Experts of a small language model: 13 layers.
Below are experts of layer 6 (counted from 0) of a mixture-of-experts language model. Rows are named router (the router's row for the expert), gate (a neuron's input weights, with its number), up (a neuron's input weights, with its number) and show model dimensions 192-383. Each number is 50 + 15 x the weight over its row's rms, rounded and kept within 0 to 99.
After each expert's rows: "comes after" lists some tokens at least twice as common just before its tokens as in all text; "mostly gets" lists some tokens that are sent to it at least half of the time. This comes from a sample of Wikipedia text that the model never trained on. Tokens count by the router's weight.

# expert 19
router:43 41 60 54 35 38 61 44 57 34 21 54 56 49 38 59 64 60 65 45 51 51 44 65 39 50 46 24 33 78 51 48 68 45 96 34 31 30 40 66 55 49 69 44 34 42 74 75 73 47 48 47 57 77 12 48 53 50 70 59 47 53 41 63 53 49 65 34 62 55 46 63 60 36 66 40 33 57 48 33 52 30 41 26 32 56 75 51 57 60 26 36 40 47 78 58 46 47 52 53 45 48 41 70 49 60 61 43 73 19 36 55 41 47 40 61 62 28 42 26 35 58 74 50 38 73 70 27 68 61 32 73 85 66 59 68 40 55 40 55 55 54 70 61 44 51 71 33 49 30 33 43 35 51 55 41 28 31 71 36 62 69 45 76 45 26 23 33 43 48 43 48 22 53 69 63 64 46 33 32 42 61 66 29 43 47 61 66 31 61 70 70
gate0:57 57 37 70 42 33 54 37 52 78 78 36 63 42 56 46 60 56 76 40 59 74 66 45 26 47 52 60 48 46 65 52 77 57 96 63 59 58 47 62 54 37 46 38 52 79 75 38 63 49 39 43 38 70 51 81 43 63 59 53 50 55 29 28 66 35 39 37 43 58 71 46 65 51 57 25 48 42 46 69 46 41 38 44 58 62 68 20 51 44 46 47 67 51 38 62 61 38 46 69 56 55 38 64 51 53 48 44 73 61 60 52 55 54 60 33 38 41 21 58 45 74 86 60 49 43 52 48 62 57 39 53 47 28 47 49 34 65 35 70 60 86 65 46 72 81 29 64 45 75 36 21 56 81 58 57 19 45 60 17 49 81 58 65 61 50 70 61 66 40 65 50 43 37 44 89 47 49 52 55 57 72 43 52 53 49 52 51 53 75 49 40
up0:57 51 55 47 27 55 47 54 40 39 46 27 36 35 62 48 32 74 85 63 63 54 49 46 33 47 50 54 52 51 45 55 56 60 69 44 54 60 39 62 60 61 51 32 76 65 38 51 36 53 42 70 50 58 64 56 45 68 66 50 39 47 25 12 70 37 54 21 71 36 73 41 53 46 45 47 48 55 52 73 53 59 60 44 65 39 29 56 49 54 60 43 75 72 46 49 41 61 52 38 64 66 44 82 31 21 39 45 17 56 42 80 55 85 57 64 69 67 49 59 53 53 76 52 40 43 50 36 43 36 35 58 31 37 26 30 56 29 59 58 46 60 20 71 60 38 53 51 68 89 53 30 67 58 34 55 60 26 33 42 40 62 74 41 64 48 50 59 46 33 63 60 51 37 33 58 67 74 60 76 65 42 37 57 70 62 33 30 59 37 47 43
gate1:58 73 52 51 28 49 66 61 55 51 55 62 68 49 18 26 61 51 52 31 73 77 50 68 20 52 45 45 41 33 58 46 57 89 83 42 65 36 48 48 48 53 37 40 86 70 50 73 26 60 50 50 39 42 73 38 46 29 38 32 43 52 32 43 37 46 50 47 29 58 27 58 47 61 60 48 34 34 44 55 55 53 23 08 40 63 37 44 41 75 64 34 86 49 27 38 54 40 52 73 46 29 29 72 34 73 47 45 44 40 58 50 61 50 73 55 55 56 50 57 50 45 56 50 66 40 54 50 81 57 18 32 42 47 28 34 45 46 11 46 57 42 25 31 27 48 45 56 42 63 41 25 50 37 77 45 54 49 31 67 43 60 51 40 70 61 50 44 53 49 90 37 56 74 66 49 28 47 66 48 42 31 42 45 46 55 49 50 46 18 63 51
up1:61 32 79 48 44 55 68 63 36 35 45 24 47 43 51 27 43 38 22 62 34 26 56 59 45 49 63 43 47 54 29 52 44 25 26 42 61 77 35 56 51 55 45 33 57 25 23 44 50 47 15 30 59 44 53 83 51 62 48 46 57 32 28 64 47 39 62 37 28 53 58 63 41 69 56 41 69 38 71 40 55 66 70 65 63 60 68 60 77 50 62 83 63 49 59 49 44 68 44 36 53 39 35 63 29 65 62 63 68 51 34 14 41 58 37 32 41 77 31 47 46 54 76 49 52 32 62 60 48 32 61 56 20 32 64 33 44 53 57 61 44 32 40 70 43 48 68 76 52 49 51 40 65 34 28 10 70 35 28 55 53 32 49 35 47 61 53 57 45 55 71 60 74 44 52 50 65 56 56 44 44 77 49 69 75 66 43 27 57 49 58 38
comes after: ", ", ". ", "\n", "\n\n", "and ", "as "
mostly gets: "which ", "those ", "As ", "During ", "On ", "each "

# expert 3
router:50 68 67 54 51 48 56 52 49 30 40 75 62 56 47 48 66 56 58 26 66 65 37 93 34 73 44 38 18 66 66 36 48 32 73 24 45 30 37 49 36 55 54 48 31 48 78 65 50 49 66 47 57 44 27 64 32 62 49 47 45 61 40 42 36 52 52 26 48 59 47 71 63 30 81 46 37 74 61 46 43 37 41 33 45 67 57 44 35 75 21 34 28 33 49 65 67 29 65 56 44 51 43 58 44 68 54 46 85 35 61 45 42 70 32 48 64 32 25 37 35 65 65 61 55 69 60 38 68 66 46 76 58 38 71 63 35 59 25 35 63 72 80 39 39 46 67 55 35 48 26 69 52 51 43 26 36 31 43 21 59 66 46 79 67 35 37 39 62 54 73 44 30 72 63 66 60 44 50 40 40 63 47 50 25 25 67 49 36 69 57 69
gate0:50 47 47 18 44 56 57 57 41 36 29 51 68 46 45 23 59 60 54 67 76 59 25 83 49 44 63 31 47 52 57 45 58 10 52 69 75 59 66 17 40 20 46 46 30 74 28 51 52 57 32 60 20 37 41 26 48 66 71 73 63 64 37 36 78 63 65 45 52 39 40 74 66 57 29 41 44 31 37 45 33 55 33 51 54 53 56 24 30 61 59 13 71 54 42 54 83 27 48 53 58 47 50 37 19 52 55 11 49 55 51 62 74 76 35 31 47 57 16 55 50 52 46 35 59 60 47 35 57 58 45 42 45 47 74 71 37 34 32 62 70 60 38 57 38 70 62 79 56 37 39 51 60 68 66 12 21 45 36 54 56 23 59 61 53 63 48 52 64 40 37 61 57 72 49 71 83 35 48 52 33 86 53 23 19 37 51 61 46 55 49 41
up0:59 33 51 39 34 33 79 43 38 50 54 35 36 56 40 75 37 52 51 54 58 18 36 59 61 45 64 64 89 57 48 67 36 79 79 35 45 57 50 33 68 59 60 54 42 51 45 37 53 29 48 49 82 49 59 86 49 56 31 53 74 44 61 57 56 46 52 29 68 48 47 45 30 64 60 27 42 34 57 48 54 50 75 26 28 37 52 59 74 13 87 56 39 65 51 52 68 36 40 54 78 70 45 45 38 45 63 64 61 34 22 70 32 42 51 40 54 58 29 44 56 50 62 37 42 42 62 46 35 39 36 57 44 39 55 35 52 37 49 35 38 40 64 70 43 54 41 32 60 35 39 40 48 25 35 24 29 64 66 39 48 69 19 45 62 53 54 87 28 67 53 63 55 53 30 68 58 59 64 42 67 64 95 54 37 49 42 62 59 67 47 37
gate1:59 55 20 80 54 45 34 44 51 33 56 57 53 90 36 51 50 54 45 46 45 54 47 49 45 68 20 53 65 53 61 34 54 49 45 46 36 55 42 35 78 16 35 08 73 25 38 57 54 37 81 42 53 52 72 43 33 53 89 51 70 54 16 72 54 58 57 40 35 88 47 57 71 17 68 44 35 62 37 44 42 63 42 30 62 33 48 48 53 79 57 15 70 43 41 55 37 51 62 42 52 47 43 63 60 45 40 39 33 25 92 51 74 49 75 40 24 64 40 32 44 50 34 56 38 23 53 43 58 54 51 53 67 49 66 57 27 56 49 48 72 74 55 37 50 55 52 44 55 70 42 51 62 47 41 55 20 51 63 47 51 50 61 40 13 56 46 27 54 46 58 32 55 54 50 56 50 34 59 42 55 49 68 19 32 43 60 60 63 62 52 54
up1:56 30 63 37 71 49 48 57 37 75 70 38 46 61 72 70 62 58 56 59 33 48 46 51 68 33 57 48 65 42 38 59 27 37 22 34 67 70 44 37 70 40 40 30 64 61 39 52 37 50 37 82 51 32 49 64 46 73 56 29 36 50 38 38 61 36 55 33 45 62 62 43 59 47 52 42 49 53 32 64 91 70 53 26 66 31 38 61 57 50 42 45 46 62 35 47 15 40 50 33 52 25 46 43 27 12 16 67 34 67 46 49 75 57 24 54 30 35 69 48 54 65 34 77 33 43 54 69 48 51 70 67 44 41 48 25 44 44 59 57 48 90 43 58 43 55 36 59 51 65 59 56 82 87 25 38 59 42 26 39 42 65 49 49 68 53 46 57 48 64 43 70 56 43 39 44 50 66 70 79 50 40 29 60 69 37 34 42 73 47 46 43
comes after: "was ", "is ", "a ", "in ", "as ", "-"
mostly gets: "large ", "built ", "small ", "MPC ", "common ", "similar "

# expert 11
router:40 69 52 69 45 42 54 41 61 51 22 81 71 59 42 79 86 46 60 28 85 46 35 60 29 72 26 41 26 48 63 32 57 48 69 49 33 52 40 54 28 45 56 56 33 47 74 50 64 60 74 48 61 60 34 50 40 18 59 54 52 62 45 65 29 71 54 40 48 65 39 27 61 44 70 34 33 50 38 20 25 38 42 49 49 66 46 36 55 51 56 39 70 33 97 76 57 40 47 64 63 45 47 62 46 78 39 39 64 44 66 65 69 61 61 48 48 34 57 49 45 47 67 55 39 70 62 44 61 57 40 76 71 56 47 46 27 47 26 28 75 60 66 54 37 65 66 51 32 40 42 59 30 63 49 62 60 38 51 35 60 62 34 57 60 22 34 32 76 01 41 32 40 55 66 46 26 36 52 42 35 57 64 45 30 45 55 71 13 58 67 69
gate0:63 45 73 63 64 74 54 56 58 40 52 75 35 50 77 27 80 61 38 47 46 53 28 53 54 63 46 44 47 42 58 57 59 64 65 70 39 47 51 63 41 40 19 31 38 54 46 53 66 40 40 36 80 15 43 46 82 44 32 58 51 44 59 66 42 54 71 45 51 45 51 26 51 69 61 53 55 50 49 52 89 20 24 41 48 71 58 45 83 70 57 52 71 42 49 51 51 49 50 67 59 70 48 59 48 57 50 83 61 55 48 64 70 21 34 58 54 31 51 59 37 44 69 31 39 57 40 44 45 47 46 57 60 10 54 52 50 30 51 68 57 50 42 62 60 65 45 57 70 44 65 57 33 85 47 60 41 57 48 48 66 49 36 61 09 44 68 52 49 52 41 57 30 67 46 37 58 63 61 47 62 52 52 61 51 60 30 55 19 55 56 74
up0:21 49 34 24 52 61 36 48 59 33 62 37 34 57 35 43 33 39 24 50 76 84 45 51 51 57 39 49 64 69 62 58 34 37 48 39 63 51 51 86 73 32 50 32 61 45 60 20 41 68 72 68 57 51 51 49 60 26 53 51 34 60 49 10 39 28 38 67 41 46 62 43 67 38 30 63 28 64 53 66 35 83 28 41 47 43 60 43 45 51 31 42 47 55 80 51 36 73 48 67 34 59 72 48 45 61 49 51 78 36 40 45 64 53 24 25 65 33 73 36 66 43 37 59 44 40 40 58 47 48 46 43 37 74 59 44 56 47 46 41 45 20 18 52 72 47 33 35 52 39 50 45 53 45 63 41 43 32 46 55 54 62 35 28 68 71 44 39 69 32 21 64 35 52 55 27 57 29 48 50 44 60 45 35 51 31 69 83 60 43 62 38
gate1:53 56 64 31 41 61 32 48 63 44 68 69 35 51 60 53 65 53 62 41 48 52 63 56 35 64 60 27 60 69 66 45 74 39 47 45 56 30 45 74 75 56 55 61 57 59 44 54 13 71 42 42 29 43 59 68 80 46 33 29 21 55 35 37 40 47 51 50 41 38 34 60 64 09 57 66 57 80 40 70 24 43 52 24 46 60 45 09 41 48 02 40 36 55 70 55 58 65 37 47 58 63 62 43 46 56 29 30 57 45 51 57 40 72 25 67 52 58 50 54 48 52 78 55 36 43 46 48 68 51 42 61 67 49 53 65 23 34 46 69 43 15 38 41 54 63 38 47 73 41 53 35 52 58 35 53 45 44 82 38 62 26 55 19 28 75 63 32 93 74 68 54 19 70 69 41 44 25 73 45 67 41 66 17 82 36 57 66 62 50 54 40
up1:67 66 32 57 51 42 57 43 64 36 64 24 67 67 22 29 58 59 54 56 34 67 41 57 20 57 46 49 66 64 49 51 52 28 50 52 55 58 63 21 21 21 54 36 26 53 37 41 52 48 83 60 43 52 37 58 40 79 54 65 68 60 49 80 63 55 53 31 61 72 52 49 68 34 39 54 34 58 55 59 49 64 68 42 59 55 41 54 49 54 56 30 65 40 54 67 60 48 69 51 72 45 42 44 12 74 72 35 51 40 63 57 47 43 35 45 38 28 21 47 43 78 62 64 51 63 82 28 45 57 75 50 57 58 35 51 45 51 44 44 56 72 35 51 36 42 37 66 57 50 42 42 54 66 60 48 27 34 48 40 44 78 39 86 59 60 27 46 66 46 52 20 62 55 77 55 64 51 42 48 48 63 37 79 31 59 58 27 37 51 45 70
comes after: "the ", "The ", "a ", "s ", "\"", "their "
mostly gets: "″", "Big ", "Trin", "Kal", "Sun", "UEFA "

# expert 1
router:22 65 46 70 43 45 52 43 72 24 42 62 58 44 18 84 63 50 55 49 66 51 54 63 48 67 26 24 22 72 74 37 65 32 74 40 41 44 32 53 29 42 72 85 32 53 65 63 76 69 67 20 62 57 15 44 46 48 74 62 54 63 55 70 43 50 52 17 49 59 44 40 63 30 68 32 44 54 50 39 43 43 37 36 33 68 60 47 64 51 56 29 54 43 84 67 67 23 62 51 49 50 56 60 63 78 54 47 63 38 60 75 56 55 58 59 63 34 47 42 52 59 52 70 54 71 65 31 70 61 37 78 67 61 55 70 49 53 33 42 68 57 74 51 44 72 69 46 36 27 44 52 29 61 54 45 44 19 40 20 57 71 34 79 55 45 40 22 46 28 59 41 38 73 68 56 38 47 27 33 27 62 44 44 32 55 56 57 35 49 60 75
gate0:42 56 36 46 42 65 73 35 71 38 45 93 48 55 61 59 47 35 45 29 53 39 64 68 36 22 60 32 35 54 58 25 56 15 80 70 52 45 52 70 62 34 60 46 58 53 22 69 39 68 71 25 46 51 32 69 49 56 52 63 39 51 46 43 27 57 63 46 30 70 36 61 42 25 51 42 68 52 41 36 58 35 50 54 46 48 52 64 52 55 33 35 46 57 60 49 83 54 37 73 44 57 14 78 71 53 53 51 52 20 64 38 71 72 78 49 23 66 45 46 37 33 31 65 55 61 64 40 38 57 46 73 55 32 41 42 54 50 51 42 62 34 80 59 90 75 46 42 54 56 48 51 56 45 41 50 53 68 48 16 46 33 29 44 33 43 50 36 50 27 58 61 37 57 53 64 47 59 58 52 64 53 22 61 52 57 33 68 36 61 52 53
up0:32 54 30 58 51 51 56 50 60 53 36 32 53 56 26 61 22 41 45 40 34 44 48 59 56 59 31 51 35 51 47 55 68 38 37 79 53 63 12 56 52 41 51 39 66 31 28 34 20 52 37 50 29 54 57 51 54 82 27 49 35 49 36 56 48 36 61 55 49 32 54 37 31 32 41 57 46 38 47 55 69 76 51 46 58 72 56 49 50 48 63 58 67 57 58 24 31 55 54 59 56 59 36 55 50 27 51 52 33 44 40 46 54 70 81 58 49 41 51 52 57 63 43 68 42 43 49 30 45 44 61 70 68 54 42 72 55 20 58 34 36 80 71 49 34 49 37 45 40 83 44 85 58 51 23 33 46 43 64 51 53 63 58 39 33 58 51 54 55 25 58 66 48 52 33 14 69 52 44 62 39 51 18 59 82 35 42 54 67 57 42 47
gate1:56 51 13 78 65 62 54 56 73 36 63 29 47 38 55 70 72 45 41 55 48 58 72 39 54 61 46 25 54 41 62 50 47 52 27 54 63 60 83 52 60 71 62 44 46 31 53 50 46 54 00 33 36 55 42 79 80 49 54 56 50 42 28 45 47 55 32 44 74 50 69 53 55 51 31 54 70 40 70 41 41 27 27 66 31 49 71 44 72 47 73 29 36 43 43 56 54 56 42 50 54 59 27 51 54 37 57 59 72 74 45 38 55 47 65 60 47 65 27 65 68 71 69 33 83 38 42 18 58 39 45 60 18 43 38 48 54 46 60 65 50 24 47 44 52 44 51 50 20 42 56 90 50 61 59 56 58 50 43 52 56 56 73 62 63 47 61 31 72 40 64 42 61 52 15 42 70 41 46 49 60 51 72 60 86 27 42 42 57 43 50 46
up1:40 41 20 55 51 50 18 47 52 63 48 47 62 60 60 84 52 58 54 41 56 53 55 28 29 48 48 67 78 54 39 53 66 31 68 42 46 41 41 47 28 57 43 26 45 26 44 65 39 63 63 26 47 43 47 68 45 38 63 37 49 57 36 75 67 64 38 53 37 50 75 27 60 33 35 44 44 49 48 33 61 45 49 51 61 42 35 62 66 50 20 48 26 45 43 48 50 54 48 56 58 60 85 82 80 58 58 38 69 54 45 29 63 36 33 33 61 17 60 49 86 22 46 72 69 26 67 56 48 48 71 32 66 34 69 67 39 62 55 63 51 44 62 63 79 88 62 45 53 74 36 26 50 50 82 46 36 13 55 39 47 65 52 72 76 44 32 37 42 35 51 43 56 49 57 46 71 49 45 49 59 44 76 44 52 50 61 56 54 58 55 28
comes after: "| ", "the ", ", ", "; ", "- ", ": "
mostly gets: "It ", "At ", "She ", "Me", "Lin", "Te"

# expert 18
router:43 68 42 80 53 35 71 38 54 44 45 73 65 50 45 53 64 69 75 44 58 50 35 73 53 48 36 33 35 83 54 43 53 44 68 48 25 50 33 49 41 43 61 57 55 53 50 67 46 64 63 40 63 68 02 51 47 52 72 67 54 67 38 63 45 41 63 30 74 46 55 65 49 29 73 25 48 62 61 41 27 36 50 40 31 43 58 31 60 62 51 39 54 50 67 75 67 40 56 60 51 61 45 41 22 65 79 36 71 40 59 68 50 57 62 38 47 42 32 46 47 71 79 62 50 65 77 57 71 55 34 71 57 56 55 58 43 67 32 42 60 63 82 52 41 51 54 69 41 41 34 55 14 67 64 42 11 49 55 42 72 62 44 59 54 38 29 34 57 38 57 24 32 56 45 73 54 52 36 27 45 71 70 48 39 23 68 59 27 63 72 74
gate0:50 56 45 44 20 71 30 48 64 56 48 41 50 31 71 46 43 48 93 70 35 60 80 48 67 49 64 70 32 55 24 43 59 51 48 42 47 52 43 48 34 47 62 58 58 70 23 51 37 51 43 61 24 75 33 62 68 36 47 77 52 52 73 55 06 60 44 44 62 48 45 65 33 80 50 22 35 48 42 38 50 21 55 77 48 42 62 60 60 45 61 47 38 42 56 46 47 51 50 40 75 62 51 43 69 19 89 34 37 17 44 73 52 75 47 53 57 29 38 29 63 48 55 32 61 39 55 46 56 44 60 47 63 60 46 67 52 50 63 55 35 59 76 49 45 57 48 44 68 53 60 51 48 13 63 17 48 85 51 44 54 47 47 66 44 33 29 61 50 28 38 65 27 47 48 91 53 49 37 58 64 48 76 24 45 41 69 62 42 61 47 58
up0:72 40 47 83 52 72 34 50 59 47 61 51 60 55 61 58 64 68 70 48 21 57 42 57 67 31 66 74 46 66 46 55 58 66 72 31 66 57 48 44 46 64 39 56 50 62 70 54 48 56 45 86 51 47 66 63 81 55 29 53 16 53 46 53 40 51 41 30 41 35 40 50 42 55 48 41 57 66 25 40 52 43 51 69 44 47 69 58 65 40 38 56 44 44 58 46 43 51 60 40 55 52 76 25 31 32 44 55 11 46 51 47 61 67 80 70 66 28 48 21 41 44 53 46 38 46 45 28 52 57 28 30 63 37 59 57 57 51 57 59 56 57 48 44 58 33 48 38 78 44 49 41 00 50 42 79 43 59 78 57 44 56 54 45 42 58 69 55 62 23 87 60 27 40 60 56 45 59 81 46 66 51 53 58 44 45 67 14 35 36 54 50
gate1:48 43 38 51 73 67 69 45 69 49 54 59 26 45 51 51 33 56 60 45 53 67 59 38 33 62 38 39 58 68 57 55 51 58 50 61 34 43 17 24 59 61 65 48 30 71 70 51 62 58 66 59 42 74 51 46 24 54 50 62 54 50 26 24 23 52 76 50 49 37 48 46 42 54 38 27 58 48 29 50 58 42 46 51 35 44 56 77 44 41 83 35 60 43 66 69 51 36 47 61 77 37 69 31 40 47 73 54 46 24 55 52 66 48 74 45 65 31 47 48 22 68 27 65 24 50 43 51 45 27 58 66 84 35 73 60 55 69 55 35 54 43 20 78 51 51 36 33 51 55 35 69 50 39 70 54 11 36 17 35 71 70 47 26 59 27 17 29 61 63 68 39 19 40 73 68 32 39 45 48 49 52 45 39 61 64 11 75 36 53 48 64
up1:27 73 58 60 23 37 58 46 69 51 76 46 73 50 64 47 69 44 37 59 76 37 55 46 80 52 62 46 43 41 78 42 40 64 49 42 57 55 59 72 40 65 44 41 44 22 79 56 58 74 67 35 52 55 44 66 61 52 57 48 71 53 46 74 96 52 60 49 39 49 49 80 77 45 43 60 37 65 50 59 45 69 51 14 42 87 57 66 75 69 55 43 40 52 50 69 39 36 69 73 29 28 37 65 59 73 36 51 49 50 69 37 53 52 42 46 15 53 62 47 52 51 81 66 59 70 45 32 39 77 44 56 44 27 60 57 39 69 35 20 49 59 58 21 39 66 68 49 41 27 51 54 47 66 33 63 55 64 36 81 72 65 30 58 50 63 68 41 39 00 69 53 69 26 65 33 61 39 46 39 57 43 83 58 32 47 64 58 64 41 58 72
comes after: "(", "is ", "was ", "as ", "It ", "it "
mostly gets: "not ", "also", "been ", "However", "often ", "Succeeded "

# expert 6
router:27 51 49 63 34 30 49 41 64 36 45 65 74 49 03 69 60 45 54 45 62 51 40 65 37 60 32 15 23 71 70 43 60 47 72 32 41 37 33 49 39 41 60 86 41 48 65 58 73 57 83 28 60 51 26 55 34 51 71 58 55 59 51 69 38 56 51 33 43 53 32 53 57 25 73 45 33 49 63 41 44 50 48 53 28 71 63 45 44 60 47 35 47 41 67 56 57 31 57 59 55 43 54 57 49 78 67 46 76 32 49 78 46 57 45 49 64 39 39 45 35 66 59 62 41 65 65 42 76 57 28 66 65 54 63 62 43 55 24 47 60 59 65 57 41 65 63 48 52 25 40 44 19 65 49 49 28 46 52 24 57 73 39 81 53 31 22 36 41 41 51 50 34 60 66 55 43 43 29 29 31 53 60 35 30 48 70 60 34 63 59 63
gate0:51 38 57 56 56 42 82 50 62 34 56 39 52 41 30 75 70 54 56 55 56 63 55 79 55 92 53 38 34 59 49 45 69 42 34 58 55 61 59 59 50 59 57 65 47 41 47 54 78 37 30 30 50 37 51 23 38 20 54 58 60 43 50 32 69 55 68 45 61 55 45 19 43 79 63 76 61 60 57 23 53 42 57 63 50 60 72 97 70 74 39 45 28 41 71 39 66 36 66 38 56 41 24 51 47 53 37 54 98 80 45 61 55 57 32 29 63 59 55 27 41 50 59 56 55 56 30 55 46 46 40 44 43 63 48 42 45 45 60 56 54 00 81 32 52 65 27 53 22 60 65 50 35 61 11 41 56 41 81 39 53 45 80 39 31 36 47 31 71 33 38 51 63 59 51 53 62 60 13 49 31 69 49 45 24 20 30 54 63 54 60 39
up0:37 63 50 48 87 29 40 52 72 45 49 49 35 63 39 35 49 58 67 39 79 51 39 39 40 39 42 69 41 41 44 54 44 33 42 48 47 46 71 48 42 39 59 49 34 59 49 28 30 69 54 62 76 37 60 46 64 61 29 39 04 61 43 29 43 48 48 42 62 38 55 78 54 20 67 26 43 59 65 58 46 47 46 45 36 29 34 41 63 30 50 38 57 35 57 54 31 47 44 68 43 63 56 65 40 53 52 62 43 17 52 62 43 18 38 23 40 21 38 61 69 70 62 45 58 56 50 35 49 58 48 47 54 60 64 38 39 44 53 52 40 68 38 58 47 34 50 64 66 53 54 84 38 87 77 56 64 45 26 46 55 56 53 74 69 63 60 60 36 49 28 54 60 40 67 54 48 36 59 58 58 56 48 80 68 46 91 57 50 45 44 88
gate1:46 53 52 44 51 33 74 49 52 31 46 70 60 56 48 27 54 44 50 34 71 73 23 65 31 42 56 58 56 64 48 58 40 60 46 40 56 43 48 47 62 36 61 17 55 81 71 61 37 62 54 60 24 53 23 46 41 38 33 55 75 52 42 34 57 36 78 58 60 42 32 70 58 45 39 56 41 60 35 76 61 29 27 32 56 52 86 61 47 63 34 38 69 51 55 64 65 59 69 80 62 34 65 60 56 44 67 45 51 42 51 37 57 50 42 21 67 36 33 32 37 66 46 67 55 40 54 50 59 56 57 73 64 49 58 56 38 55 37 55 53 54 34 80 54 57 65 39 59 57 43 29 73 42 70 55 25 62 45 44 39 74 58 68 59 53 50 28 79 43 28 36 41 44 47 69 49 38 65 61 60 45 51 39 53 36 45 58 57 35 60 49
up1:60 43 33 67 41 61 69 44 44 63 67 41 87 54 29 47 42 52 54 32 63 47 30 57 45 12 47 60 50 46 89 33 53 53 55 67 38 38 41 79 58 42 56 62 51 68 39 32 52 76 81 25 49 48 50 37 62 69 39 64 72 71 38 70 68 62 64 47 41 48 60 57 53 39 69 45 51 50 42 47 43 54 54 48 57 67 39 40 63 55 54 23 51 08 34 62 32 55 55 57 19 41 41 58 42 80 65 34 41 41 45 55 63 38 61 51 40 74 49 61 61 49 69 75 49 51 80 44 38 74 46 37 45 51 32 56 46 68 49 55 58 69 44 61 36 58 47 85 66 63 26 63 44 58 26 69 51 45 50 36 55 45 70 33 44 61 56 64 66 43 84 39 61 55 50 30 25 38 31 30 17 70 29 51 59 28 59 37 37 47 58 46
comes after: "| ", "in ", "of ", " ", "|", ")"
mostly gets: "John ", "Paul ", "Charles ", "David ", "James ", "Raymond "